python train.py --num_hidden_layers=10 --hidden_size=192 --n_experts=48 --experts_per_token=2 --d_expert=128 --d_shared_expert=128 --hidden_act="swiglu" --moe_layers=[1, 2, 3, 4, 5, 6, 7, 8, 9] --router_score="softmax" --normalize_top_k=false --routed_scale=10.7 --balance_loss=0.0128 --balance_bias=false --router_z_loss=0.0001 --init_std_router=0.00948 --lr_router=0.000382 --vocab_size=12325 --norm="layernorm" --norm_eps=1e-05 --tie_word_embeddings=true --optimizer="muon_variant" --learning_rate=0.00443 --beta1=0.95 --batch_tokens=[65536, 131072, 262144, 524288] --max_seq_len=2048 --train_tokens=795600000 --max_steps=4396 --dataset="wikipedia_en"
Below are experts of layer 6 (counted from 0) of a mixture-of-experts language model. Rows are named router (the router's row for the expert), gate (a neuron's input weights, with its number), up (a neuron's input weights, with its number) and show model dimensions 0-191. Each number is 128 + 32 x the weight over its row's rms, rounded and kept within 0 to 255. Numbers have three digits each.
After each expert's rows: a language model's description of what the expert responds to. This comes from a sample of Wikipedia text that the model never trained on.

# expert 8
router:150110177201143142130119178135113136091082144134177137142148161145080079158171139136090174136126147105166132119137099125148102181148139158118075090097116176132120139088114131164132070097129171092136149162162123129087137112172188181132149098080098172126059118147112135108157117182160068125120088092105070113095127178116163115197196141142094100117154118088143128065105197109068137097123181106129095117104112138150195108090163109094128147173173128159147127117089118068100093114167174088127116106090183126128108155167092140100087145107083162170111102081090137086199125151133132118
gate1:124122115111139190111126132124080158162124146134087119160130135169129124105154068151107109133052150074126152134113102117131139145102052101172125075110160176111110109192138161108112142129126134067082205131083131118106157142136110143129149148114130137170074078193095161141140143175133146083120095157130142082090075199124159081139122126148143131132181158110161076109126186136070143142126207119120200143095133170139135132147172049135126167178109131130172119095138170083130123174172185106068119137074154149140090105146115140112116042139126053136084121130141153126110117154105086151
up1:120049183051072176137116085113194097127119182115149125089110125201148152159113095129119143127111143204169096170145110145125146088101153125102154131121186115139118149131185122201150159111120049152145142138148125123136127147116179147115135141148150057130085080119091098055107137144117162120141148115136147107130115056114120144192095140136139131110099106127086083132098096107140126210083166134105130112164092114119114101171105193113151156107134144115153172065174161105112175095073088152143101096145193122091125149105110130200091160133093176117169134133124113142104104077109120147
gate2:129136101105117190107112153132137100072102139163142122056133149145116152115122150162133112092150120156127109066089127097120119187134127177087138148167145160067097053182104103164091175187146147099152154121157156111084141166191125101160151111056124183169097140156086112140129165063091130149128138118107097163108126163166172120108117155166077137056118080177116112167093120159113145120146135157153093155155087113127117167075130117165200132139127184116091116085130094082142119102176086161113086155143130113142059143174062122114120136150120150116154145094195095169116142120185181092
up2:142147154106119067163178124080097147102133114114191130116053087139107112144134146106130088169185091142121164113147124130141133105171190108085160093188156120139078166178119075131180127122110134083104073145137132123125138153118067120099143135142108129079141142091133124137165116174171191165130143124159185130147124078119108076142147118112167188173139178046092119141102087077086085145108164124101174127148124179171123108158152147144079082132154074163175095105105134134093148145149182122064132095103113104118189158166181100091108102094165106138168112175147110078101161146102084107
gate3:118125135147142133155089197108140150083148182139120132079102122110115145114138073056156108110112118129110159118151069144170127132097122113129119116130080123118131128050189197179117164140130079100111163128138142119092138125175153074121162122119115175159129170176206140088078163140112125119131152141171095127136111126136160117178071079115138102189125082130132088128149140126143118091112062121187188130096120080173189193126106052127122154143150136152150140112118140165173102097078101118109127144145145081162133088123100058118115112152086122233161159135122127078060169114143136100
up3:154164133196154159089093120105121105139123126091112185123204167059133108109103144103158149197133130135096119105147127101134182177111112081098151112072097157147105088092187129125123135165108151062037050155131113157097156066125180136132125138139094177102141151081137118099097092104119100179138136133109094118182113090083129119154151069177078101174139137144148126127154117128095180134112153162064144107153140122109179146162145140124160110119117111128122095146133096160150130174105176112172114097117172147177136127135191112039140117208154174136092140125132132083151095091112166118
gate4:179113118122143189077088220155119120119084156153160137104170109137151168081140131157135117179133102098148103074113074150104091159125157043139152118148168105142148078116092125147124101167095142095132069134071113091077111131122102109098157068152084207140170072124055105152153113111139140103144150088186132107119090125182128092096173225122116077141074103124143122117149172150106165126099110172118146146138077176139138090149108165151117162127119096148160138115120076142140174096123114165108162121167124135138129160150184113149125147158077146147161179147124120134151138041144107113
up4:113104140097096097111143145144172177153163102125059156142078141119100132106136068126105121091231182105164130151064134084130210159164087135153110137186097196157135114119077081133163192136166156165137178113103127113147132127128149118150146084143194128086081120153146115152094094136144145148094177159116165094147157158110136164130103100119091178154189130136113172109098110100110117092111079084117153142148151127127134164075083084152127146133130095117146156151083143105153095122059092093130138135120090195054138180135054153140091119133106148068140101148167133087133134152099149149
gate5:101111161151085134173120102117146121135133117148194123098113142139156150139098071090153145165137131119158119166169142083078100116101116141112146075117071115155079092149142150151108153182147099125134120115084095095058193131086089137106166078113127085125074087171071101146143108114143126128096168088107112110107138185133111152191078140105130116121067133158121172117101124165138157133132176138129061174126066126074179107103180100152144139139159172128169190154141127147119173086072122166129142133142123149080060171101156198105145154191150119061159104081138195132103156071130125132
up5:161147152137128092172116144133203050145154143194095078110088120097153137166146085129146128053161110098096139187131120102115145139060158170095179136091126147095128141138149151163099110121117115143163126151117149109033108188163216088101155110121075126119056124135098123144106138142098139118092153075086193141152130196159144098151104154126115148146102130150146172128090084134087171068114184130150123138128107121125102143091178115114152144045146151093181125111165101155114209138108149102125138070109090166095090131108137124096137128129174129149168083120167113115109154125111152090
Description: Middle pieces of Latinate common words, often after a prefix, such as ic in Predicament, ept in Receptions, and ruct, act, ject.

# expert 33
router:155109156153126146111178120121144127084114146079136123167141147122105114079149172105107086135119147135118143116115110158180125107135135132129106111123156146175129077113120142157163131141153122095117106159161061124068146175069167158166089104092150144082105131151152147140103088147117084104124119103089143077090121151161197115138186138098097115144149081124177139050096179174145126056169144129124126101079063095121190131083169177130108166166135176145158117162044085166091115066136194084127173097065149102089118162159114193164162102104115124118147099114087170104140149184127075143
gate2:143087175078160174120148110099157082144142113116170111134131149092118148121128142123097117083168076136104110071168141097128056074117115095103085229070126129121083151139120197110116169092140140161158162125123167150164149166111077094110154148068153198084082138144230147114116083136144137070126154161122094133155130139135141169099122093167125177142103113136150106144111146166134137127074062120115144120147109131184175136129092105126083139157156134128111155138176101104084097142143113104125159056151132100099160092121118172141132103115120113150116182202106068097162163172191121109
up2:155085134121059126125137134120117146145128118142081126171169099154140085150134129206193144143125140057131118185145142090067092031150159174170158079169164138141084121159122118123160116126168106076138165083128106133105123143130110104174148138152119091204149109096093116113074121094160136177093142057125100167132176132128123127061088132108094153156104170105081106175108115137130094142155110158141131112102210131124101072093091134059129162125151108117146132115059123127201174153138111109111117189111138181155163158132137143104075146128165141129105158121160145102132057110124170148
gate3:107147103107131140156151171087136160052115122113123125163188163136126178122132164194135165124149163186135134138110155107095111090102142095109142128067117127080081128122109176068130149115145140177110083176162075130138097123094066189165133085098142120111130159104122159134079113132153127150109068106085104109120076172168107110126179153171193174168104090098133165145095158159159186127097151130143067165115134101182083060106123111116116106188164123100131143119148137135078120113131159040100167097087113133181181174124117142150119110114166100114120136084195100118158154101096178140
up3:137136106121187136171158124109084147179129080142122133102167106067136113085104107132110081078240122126199086144135125159074105152181145094115147124128131108123131166206188086161158125104152113203103171098074124115143120088121193151116077199105130060125165153108107138141140118153124153110135131176126143167135106121087104105152085138096070109129061148134090078117152102089097118159104125114115090127092082129100129116153128182136130153095136137194128198160125114129141128086174125169199159138154136137113136144206088106081136136112140150123104070148087138114105137114139147100
gate4:180158203175136110139133156187108115137157154122142049211101134197083129116112188108128110087163159114080118108091135132127078160132161151147104138105179140153107140083113148157127158081125107114108139131103129095110175129137170135104156141091132095165153064118136174145147152147071112085117115121156154090153111141098148158111116139155105125137138119187156063123126097124111078122159129089139142124144114161104188092155119119072119122074071186180128134105150150174154151079095130159134157089095042140067096136127159121061168128141142184139185108082059102161088103113124147171
up4:154168124165105110132139107172161123048136119164124112142129148114111170124104207116095073126206102135136092127133100176122168113121165148093103143150187091192135114095150156124107149121115114143118109114135131092099186155103126120113165134094208095152142123136147119144181176135111138075099180140148170112132143148063162131117134132071106129185126120121186050090144116135092062114130108140064170169180101105181151119073096132106172136118096162156164140089092137132108158111062097158115161072083097171101066108124113102112194062139130163148178104083138111119127125141140140176
gate5:090118170137097114123125091137133127164106206103156110119174118098133116139138183122119084102056140142184139147187138142150164167141138068126066132131083142123134161064108104076107172117117123123087120129131095150128170163126199175128095209103158144120123173119122131127160090145204113086155115156187115039066135131101115084094123113148134136184159115124126165124138101129175148070094114148122118131188079130092139118117131151191125175107123170126103143095126091149141113118108109153143114059132154097153142215164115147172081119148188104101114120176134091103166158073093118086
up5:158131111112117123197135125138195166106150106142099147109138134092122117191064162117136141190123167148119121135092120154113070095058121199108138121117141154120137111172159152110117096122104071154110115088133130108136112111152079108101179067127135140124168091183174118153140131093117163150077125103130113107122172083150159154148144136069112102105117116145177103112150134169102166159158134124104158193161144137184089087090134049132097043095045134145105093131221179111093131141119172126112088153136129091088108104101153134132096159090110156187153138107140153153198072134085149102
gate6:119089155129126154167141195154082105117105174111107131145106101184199120093145107114168125096093134152177139088135095161144119163112167134127097138156121135107052101090108047108174134116122138159110212176124118138130104115180086167129173111124134097115159174161148138170096119086096124190134100124133131036139170099087121108075127178109141178214118166074084121121142110138125121096119100157105133127123126108172135114170142117123126091109102114164123126156174173097114156143113149140148136097133142098058151133170183059037089106116099166137133122123133168123203147083134087118
up6:121093173165144147171109162119087152165113172084127124163134087151178139119121091125188067108085113155180136093090146139136096129127194135143125130139148107142101049152102108143172096107171092124178168157133123155118079119158062148176160122073078079128157152170138200157155088092136107208109159172148184088118135076148144116127098095149114188148099111099126175130127090144140070065098117204128096122046149092136095097118179098159110146097154122099135121154134134098152171145164128105182148122138104123131098119146124085083132124079090118119127184139137091131188132122119083128
Description: Table pipes and separator rows, closing parentheses, semicolons and line breaks ending infobox fields, plus taxonomy values like Animalia, Arthropoda.

# expert 45
router:167112135195094142106155110155142109063077090108124165115141104158079068151129141140118123130124150156102153077098073152172133115124162135110090096132074140157132117106121124168114103117152129123074140137130105158114121097162173160159080118105149156032099133199117138127114079182143112074101101045099090084128175192163154093135169093122093130122158079108151157094127200109101126099126155127112162117098115096135175071118149138106098166169131124183174104141146175160163122093175150087142127152097100169158091160129065107138136131199086144109109116069139159107149133153175062161
gate1:120097157087180135165162208068090113149153128137143099172102109131102097084127130145137137135111152157162093090142109202097138164115120107108168147186183127128152147120157131142081107122179122122149165161061117239096119110170107166157114146104133148168110153171133142091104177164118082088122154068137093142141099162110108175183154110112123177167117114114026116118111110119111157135151156109091192122147131118186161080136109096063123110125101086155125154176129158136080139112101126099119137104107078164108137095128125132182131137135044134102114128098153106086129074121153179070
up1:052092116127138084119168112138120122133083143139159119122106090142089102081120188171146112129119133093174145111102136217097139133114174125099134151148175140133124192058100134137049074142141153180100105145143121164120114142163122167115080144095150085107144144141147143124158172132127133164097122125128174091107179126153172087179118117157128114160155133111085110138111087137110133109146111165092183151143129094231153103131066104122114149118148184138177137137091186114131131104092136071123091076153102090163146089189082176128073129146109115042170203144160115112081109091154114142
gate2:123144143134159181087187102127156095130083122168173093111145142135129107103161122141168152157134140087118132106167127100138105101097118081131170152129145145112074135144108181093160149082198081079056109130109073130126142107196112166145099132159073150185152080173085108169146069135162134143075196135101172170153107112130134086118086121177092156178130176128101120131168142127145157155151110069171141171102130058153124116077131114090181117128141168092115159082148040122090155108096133076102102180088129156168156158115159129119124138166157112104100120073144115102131156061150146093
up2:130134161139114190096137127125080102120089110129144097088125154187139142180107087140139155130162119132140095149151096122150085099127134080094112146098065065118060130107191172172161106110114082103167117075212113148136157092159100116118118119126145127181193125161091124135187132119158107089119161110129158148102134068207143127071120148155100136162115161119086111089107129134116144140068113081197163182114110142108189162081074134139171112156144164087134157067117124094158168148123104085110148153141091218169097144098152100109162116155133136133091091095151162118151071169167123142
gate3:188183153099130154146101127122123090109070123177116098127131172195062161147100167086133115070156144138136139156154166150127151143141150186155115135074118103141156125126151152124117097135142047154090138134104131161099128159128126157110148092182183117176119175132090140182146101103158101141125083118084109101153116096181105097110138147158163104142179093128109134154132140083130076148152129128198174119089090058128200084112098130177066134128129109125112063149157155100139133173120085095089177120186118125032093113143074131166092133144151178149131078119097060123149148110087125131
up3:140124164144084081155117136130206090086155135146143100156143177143095138113097108104142125085146115115124135168122146171155156160141175154100086122109152116138153134157138108141103076130111109179092148149090167123109139122109093177164169100151166102170132162131145128196116152087144101075128083127100119092108126108156084132163136134195144150153112109157101130142113126165141069148109109081167150162031084129074246093168126050163050113179126136071112117157123123144144110133143119098120147121140124102071076145146103149130077193095148160163167130117134046096116114097123178160
gate4:188153111197117141127147135211075101098085187116159066115140138110074098165087139107101094115158159139137134075184121188170148141159108128134088127113113146143117118112133176164138120136073087151181091162154101124188114123128142137151072131085097057136132183123093107134185105146112132104113172127138139122108137131171140129168136147105110110137170066178088162074089139124114116126143075122158157101119123093158118141135156130188102206202101164129131094053167077088088132139120116127061169146143089172121117119105082080148080146155104125125091168136150130102098115159161100178
up4:107144130133083140099155136153120144090117124157117124087118099126077124181097169102125117124148147200122106077191149193177118142133127128112086165085091158142139164158165142116135130180112094091131084170151147117162083158121107164140133098087115035145130146111118128108126135109097131061129171132187155105106136170173149120170081154080115109143161160116084175081072104133134066075141121206153152092171126107130101104138152080150095095187178165087139108112215088122091102130059097093073199134136115167126102088138142103131092149192116132138165170116152133138122115173158139123
gate5:145175142135147062092074087126144105100138143122097113109136166167128105126147106169167104141072167096144178151109067159173120107097098183111194139112132101168091061126143122144119097120148176158106151093138073149154142081136150140131142150103091158126174144130182126165122065096163109123163095099118120153152171088084078065089083170096147094108092124111165149147137150128162103119062088104112194142140092145139166165100112119157141130172079133138147102128095149088171134124174146119122121173078128158168229105064101161075133086206165145111130094114152143141152113154179129105
up5:124096103064149159104125156138176163095098066161152150131113129140167151119178172154127168113153097108145108134119127092056104123111119118153123151179065153102163183133120120112088151121093129087156131169134122083062086153164118128108127117152171099122091090139164122150151072142130170129087173196101139102137100199136144178220160086118099128129113110097117194188150093141109142168174119104204086124095147110136077144156106175125129085094135135128133119167181084163091145093095096145155165128127142150062115093137150155093120162112172116102087107128062153104099070111133167074
Description: Opening parentheses after names or titles, typically before born or years, plus en dashes, spaces, and bytes of Chinese or Japanese characters.

# expert 31
router:197119159183104168108126082124134108065086122146202176136128096173115070130176156100102097100110164099159118106170083123126139113167132181135094100132080164148139162079109157127142089095196136118058150138162063191102123121130194119183094151088156121121079173198111093194120113153100103099118132079089108073133149160148178113193135130137134107040100122088156157127111143100139110090168159129129107110144101160124180111120160154110124094142152151141142096140129124164126085127149145101121129141056157132123074147176062158100153126112091164150122106118113153128160170148156112100
gate2:076184081141172133154148153116144105095155144128111088135091182112082121163137136158128134189099097122072136119137094091140126032151179090165166172139104121163128202062136131155108126110156104098154130103164109176136141112100175131090128141130120086120116127145009151189166119122151111099179158083118136136121164178103148099130155161141147104095145125115086131101129100159125096161172164119161121110126139138111135114132082138154223082157080057145124101084134122153116209109162130125100156137134130124085193130092118082145128132123130176113145131117082127129142092132030130104
up2:158154176112155126078123121070076150116169126113156132117143142104149087154129123130181128124184133152098090171149184156165178158102059069116147106146132177120093113162047171149125086115161143136127151115129142144166113103081101102126137065141187103151136136199117153118114091103112195062109112105167113083156135088129193159113083139182079096111100113167119154116136095120166116100126144084112151106131130101105126154116077150092121113094197190101100132086142102160170112117148161102123170106149123153155092171166127079120081130063130089206168052143133140140156102098159162121
gate3:105132176125139123171191105160105083160098082101160149082088142145162104155095144113105108113102097094173118126097124065141101151119115089095176111150095130144128146122163146025081119115169155159110165103139132121131133134080160149075168177101172090122098108118148069163067127102085121109125138110120197109128119148167153100157136132086144141196096123158082100176174210097172106126140123175108129192110088100201122150045140120195118179106124114185141114109139122192142093116165158094093136134114155115144080155170153143069141094127132121123096119170121134141136133172139112086
up3:097129203118126147068123147122133137137094128146199166111120101123182130147091171126149088136102138101155092124093088147127105085085146117152161119034131154103147158135163169122150110165136125128127165109120079127144169176152194176111144220099161119205048110106113142128097102093107089125106121131145147152107137181114145154148104168122125114118087121122045153109189100129109147128098131166077127129157125126149121122142159119210106169124120124064162130146104096171132097089144143147108141148182077098138113170119034184108148139121143129091045127174075123116145088101113109145
gate4:168155113165067130094121122149129160094096182100162097107075091117125179153130199132154132097156167095026135143135098117128191143100151124149086129157109109120108095126159178112108123141119139059094145130126149088111137153134149114166110189137101132078138173135160115157165134186099156180139103131152116138060140103143123090112115123197168109128097099094085110120115100175179111133110195074151121096176120104183145201127071162090103124151092114163119145055150148149152191110077084166128109161110076127152133129183144135088148166124172134113067119159112096093147138114090083139
up4:045134098124092084098121150064176101142155158187106115168168176153070126153130145156098161168136151146232163136157164107149107062092178122135105115128131148100119122124100134140117120139158136167117116147132128146138116158126140139078069107132150133125134098097100071046099102105130114065142121124147091169120113122143159164110100112135173148137126129167175068193187118066140123143160131094104152110133186173158140109130185151150109117105097130087150089163117162164110104143121153136119074055163190095106137060067169087162145123108095118117151123131083116143204153138110090109
gate5:163152141132165144111095110091137155064093126096218175141128076130160124130179058085177170091113127154185126140113115188098148135122103055090116122087086196126143130103097141130192120107116139132113089135111168120152086132133155086113099165163108156198106144150129163139170185189134153134094187155114054107186093153053101150192080124146162113086120127096127095094131155091094126133111141147066101138098102142119137089159098116163070127152144072147112149129106150125119137087171095157150160129130094102100140129129100103068158123112124115105197153126134159114159143150131095187
up5:148119151099149138150140140126162096166113135113100112148124129111132084138143093078140137097118129141137093132133102118164134210089149128102147085102119138133084110092095146082072089132165166170087145116098091082117063142111130131145108109191142167132119188085138124122150157099125161089144137083084100155143157088097131148133094125132127041132109106119157203182110173166160184130095089144081240099130109156073139143139165194109126120121184104133128167076111176182091120151148118160110157094115149136176111159165117180107106088062134157114075196172141156134190162125095108105
gate6:183120162158142099134137087151084158147092159173122151107108102139139107192109142087106091116153131125115143123131120150168148169121144108151105092149141104144075115151078151046061161101144096191102157189091156131102172193115103115126152114091129095115127154148168154141100065098134185179096109091105184128139122072114108135129111135117171116094115123123087156075098194126151134115221167170154136148115156098108087124133185128092053148088118165149162132143084102150200103140102165132070140143082136137158129102148148144125134156110105138198116180123135029139147096087127119115
up6:132082150131111141112125118130077116110107091160147165075111181135121129187182160108138112123100068154183102132157092141139109097135132122126141126099144105101143103139113135088152101065175093154135126084152183058089111146090109195119120140130094147144179113123145128105139122166190225134115104140137107073129082142124132125096123095100137172151134153124120117099149143172107170097121132178162095135118150128167116139169191124038090152096145142107138109135100175212211088089099110010130118116135116132134155151070144178135172121133142147142132130170146079090187092160164112132
Description: Mid-word fragments of Indian and other non-European personal names, such as kh, aj, uk, hat, in film credits and cast lists.

# expert 46
router:194140145116086157091198076148140119102049118068112126196137144152102104175182126144112128106166133159099162054131073108127091098137183140162104147138132158139123156091082134181133072098177151084128167115154168119113139182112129184181120124095165187128110107177147088141076092162081091116131132094090121086143193115125160133182176110152144097124163106139120112136079122137148117122161173107148176125150098096150144110089163184054115141137146112179140135150144110089131119092146134093142136078055181128100118106153120124156150129166078101140148137125121126075152174155185093116
gate0:160118107131146140140102097150103077144103113112111136166173065179113108155160101157149099147137128135160165096103106140085186076090098188127146127135112168111141122155110127173137072119111127157145129078140139205121160152162081148098136101163130179101102138112075121151180062128117142104147137120153151123152128127101130071111165160108152141164119178159150134090162180095094098159095128196121129138148128110048124164140159212124153174110115051154132099148138119083089107175157150055053165137154132096137136086062140088100165048150103133094174104159142146109121120122160120058
up0:112105112081125127122103140088133144120115159079125130094134141165098158120136094166166083089105138122149145098132081115109178082131138108172138115174083145095122138117175137165149127120172112130122124166133130093133085171132062093121103178140148173093091156148164138128202118149178106113163139188182124119118172115103122131216156170111121133138121128104098142087077075181102184150118170110120139169159108099060091175121156124100169130116127121143145086168172123084084144224112104032087158120146136117148128144086078120145112122159170030107132104082156102117144071148144110185
gate1:140176171147126150080115123172160099142216123119095119126094103080096125103127138100114127135120119171115108100117087072105143053128066150146089120092180114137078157172107109145083147182151157124098129152143133135146126106153131180161138098167156104120108100157141133122113056138153166110088188086109182169176155122165145138072128135188088159163102102112130109133098133124105096119123156073136100133109084139141124067098141242102124128097183123078159110197165177171129146138179158124110121115066115154137105119110120123133175051144133139176141063103145081087142173115143134155
up1:092119121137192124204098109115103101079115131141160150170172124113162111150112127132154115120054120109145112073129118181139149137166131106099141115163142109123121113140172176148142120165108135116181104090155161117118115144161170077167096122166118159198152104173133032129160119079131128089104109173161139111122140153098093150127170194125137134094119163083131157135131122098174129144069124173104073104138159107087104127111132037201120088151099136129136115003184082145151084096131099122119112109082156165114138233070137142142138141107145123154132156141116128131135099153096124162
gate2:192126133189173082126123056098119144156174111101121067111138113143148132114163177145124128081086096106123123102083099180154127112157110086121071183110185165131130138157123108075170142041117195151130106138168118128162142111123158145074128104105156124147094120106157159173162129182142133045166093141152105104190133109100140132120147119130131165101139089116098131121149128117115094141103115093161174152125124093119154149105119159051154135143193112131115107168119106118138106161225159098063108080143150091124174128070121120178196132080148106072126130060134122117125150167147173097
up2:127124109093049101123139111156145179150112157118152141111150186166155143122135184116106104125164117138137073103119110148163125139116132165138109140113053046135115052180159128074165112115064179102194162177179129124125133176118141153100155143134113145138123129135092148136167171175187056143109129106148089073086131043137122145159140137135166094151089125050095152108129129128091142112137103147149106113165198151146134057097143086154148152101132088111189103104115163122128112105108159126193129113159130154087108166166180061136145090103163104142161116094092119131151120151075150082
gate3:159127164129103138095096036126159112176116060123115141125118134107150146184126106150171119121101108097104117118114164101158129125100142125209117123093147137113131156116189161169148093125071142112126122099118133162084171167102087139112169114127111210160130136162131131107116133155119166139099194177094121104138132115150172152099079146091136089116132080162199124108202092107098086140091083168111108151128101146113056177090069123121123086144110122178078102150124146161076167107178195094114076169093141155103189188124167115113107167099129119101095154155086093134167181169131098139
up3:147182054091144103119099124139093116096073116120108122134107169126076176098157205136081139132199082085093069134119066154136160131146116130128100129141202134181133173147125169113098113131147194100182155175168165125164146097081139136092105131119122111104134143130132177122088107106116121181128085118163155120127126125095105198161117143079153015144152099146113109120106134125067150097081099142114132133128126145191175069098107147113115090088157113143113166179120108106130083118096143118143133143162107178128105101139173139159171137141122167101140192097129190136131106061170170107
gate4:127134137132140145110122202133152157096126089090133121168128072100094168117111148127061171128161145128139120086163119140127152127112119080111183188155138160148169161148113126109079165083057131159132130096101116130152076188127154102121099110116144116085115102133056033154100125139071142123116132135131171133151129114159107137104120102074067088154122137171157085133088104103050108136174131171150141157170114094162105148146182167083162060171090158170193165125135163170136109147127151111107082091117130056114054138138093149154105132150128137137158180113175188153110162123126099185
up4:087138140118144104159120107120119153113126071074139100145124093089122113096173224111120173059121159154125133158133161088164109112070113131184129114162119137076145155155122154109089130132109101089174132164096155117126164148111118139109178176107129140079133071117148062094120133153142088212179096136123132140179139135165129189148143084081110087123086128128092156140112105101113086123166131133103156071148155123129165126113113102077073090103168175158153122145083139165163118132185167092185151145164218119122142122145111139145097139143189113102121123073102218082072112085120128168
Description: Hyphen bullets and line breaks opening infobox fields like Country or Composer, plus pieces such as Pro, Vice, Owner, U.

# expert 35
router:163142173162107118141154107131117130107100144162158158113145094158115118121184162136104107115137116110148140100129131112158107142146121127154055128140098151151135123096087130136130098078149119122075164167137105170043149111159153197167158140111143173130076185169133102126139100198110081137145145102071080116106134131124169125176149088151122043111103065104140208112118128109100121060161194086134130099129102138137176115091134146081088092177184125156145140149130107148157064160162157055102154127140199115105102197195083151131106134123112127155125110054090157076158140158154104115
gate3:122134171149110157164138121124149136163151122114113160094115128147109173133172195146095117147125079124099105157167173180141120135110083110097096089125105132135136044099139098109036117155094099106129093149116073139055128137149116150175135140153112101115070126139092152154079130160091121072171168139074161168137114205120108143149134071138151108091101134120095147147103150124167157161104158184080093144148130093154130159106148105156157114107061102168088221098175144148095196117129156092150112131141196151158088186112092110096180091159135163125182112132084084104161095116109148092
up3:122117174107133110145131147076137148113091207144205148140067090095108112087108129125132102135176132078151145096074101132112137183093145130119132047104094150131177109121129107146152139097127138171170148134198186140114143154156143081117165161113135172170053066147115136135169141174138147067146089078168106104098139102133129130111115128101111112109088153137106122118145113106093111091130075179181103139140137141128147113172114137125137079145188126220154163165181198127142164146121117092163082159121101107168097120172142157136114121076105087072133153113060134150134136193148063103
gate4:085210087135196154088166186100154093108155096168157141126255092090149103118064077113120115106092148096101101071159173073145127166119131153113109153097121142193094124092073175111135126136126161085112168136122111161152160145129154092094120107145104137202120125166074158089138105121099136138079143158130123120114133102108136151083135113144146125171137124143097114114141148138190172157126161169140140138080135123116100163057116112091136146120130116135081134196109105107126080171186094144106131187121170123114140122188098121146072123107112072166139157120154136098138109121130142190
up4:149160147150125107178173180181177087105102074173090104085130134122180125175141140098133123126132133141162143098119177114109149168211137129124121120077109163099101185076163142089181070106129139096169040121099115097161139034127112130177083112205114149122112108100134175153115207111100165108140182108127129144150072140130116122168131128102120106108152121135129180106157157160113148128107166105175139124092141159137143136086093136084158121152154127151090137064090136141116120143153097141167096126094123066115118146178166147122137145168049073116143099096111106098148060082105090147
gate5:160158128122158179134146103145158137164121134172132125202130152176076178103158132121140150111149076127121138103120132123075149129143155121135048119187089124131080136122113100087085122139125110132065166088123147109110149115099160083126179123099128123153130163196169166183135093094128122137156115129091162119161112132154142118166067106170172106137133095112162170145139115075120151081113094066103147173160159172065138165113075132058102081189105110112060132143138147153093194141099117093128110106078143158095122156077138150131131058050119123156108136135166185138134105168188122057
up5:111089103211202117094143123106126100129138111150125141115079111073144143137112179127132136141078116140158081198156140138132082133118128138082127112138120105155115103168116057130195133124137136138061141084112143178079110174136176102046169151138185113162112098090154144115110155140133133097129106136054179138127155088136162105084198113144151119153128112134190058160090081119172190111159123162078191148126093169170127176161126075159111119121150151090150158128111119146104117155124109120184097175085122120142106153104135138118097140140155109081108081090128112105136179191099085071
gate6:155119128132143152128113139150175104115159110145087164177139141104158144118106118119183165141140133064159105181142116117128152093048116125114109109111142146128149126104095110166230166126091113113085213054143128097161104103100130137176133082121099118098139117139185120126129087129162108127112095090125111125126144152126187118106094121128159145100116101135126167136149133121081167125113133081105152187111130144142111138131106138075075148139128165115120125147198061093177093188129140085141148066208183177135109070160149222087159166129114074124141142113088088082208105116170098106
up6:098134090042129111099173161075113168063157128063114095124100163167089112131123123159133111087086152209127068104134100194146127119146112145121124088092201132127174137137157090188087128138159113138155129163147167132123136072137151137135123132119160107219130141106123160128063062132143114156156105152137169068190101117127100165142121154094135162131157070111162127108233147087125051115133140131102149145132109108131139125132082134124210099120166113119144181104087099112137099120107134126113173143132098106118174085121117079219129150110077155125106160138121157143113150134131131125
gate7:136142074164144094143117034167136169148138125159136131133139110107154149151148099086105108102125153158175115097104089150161116099165110118152087150154100136117102143125123107128125144153088131112082153173152154097134148154136139081152065169136098115097095115202089064124078062174136100098106127158105110179109141079119112159116128164087115141113099163077068103129150109090080112157100141133168151143096138106138151148112154157110106168125160216080125171167122066194111078136141103083160114116139167150063164169192153183188199082161109138136138150158091115078147136164096078151
up7:156161109164132165097145077056094114107120151133131131168150121136146158117126126134149094106129226113159141123106107152190156117152128111151118087107092131100054084125096113177155107134127182213156149126146144094123108185029121119076121121146152141146122112092092047153098170108162149232134155117097102096149134147124117073126099081104100133119105126142096163134123081127108117111183103141168129167132146116110108165143182128106187157106179150103124116115114147153150066182156147107083116110116124183104142137146159071136083104116158191123154150112056171097097149130073124123
Description: Single consonants or short letter pieces inside rare words and names, such as the l in Idlib or m in almshouses.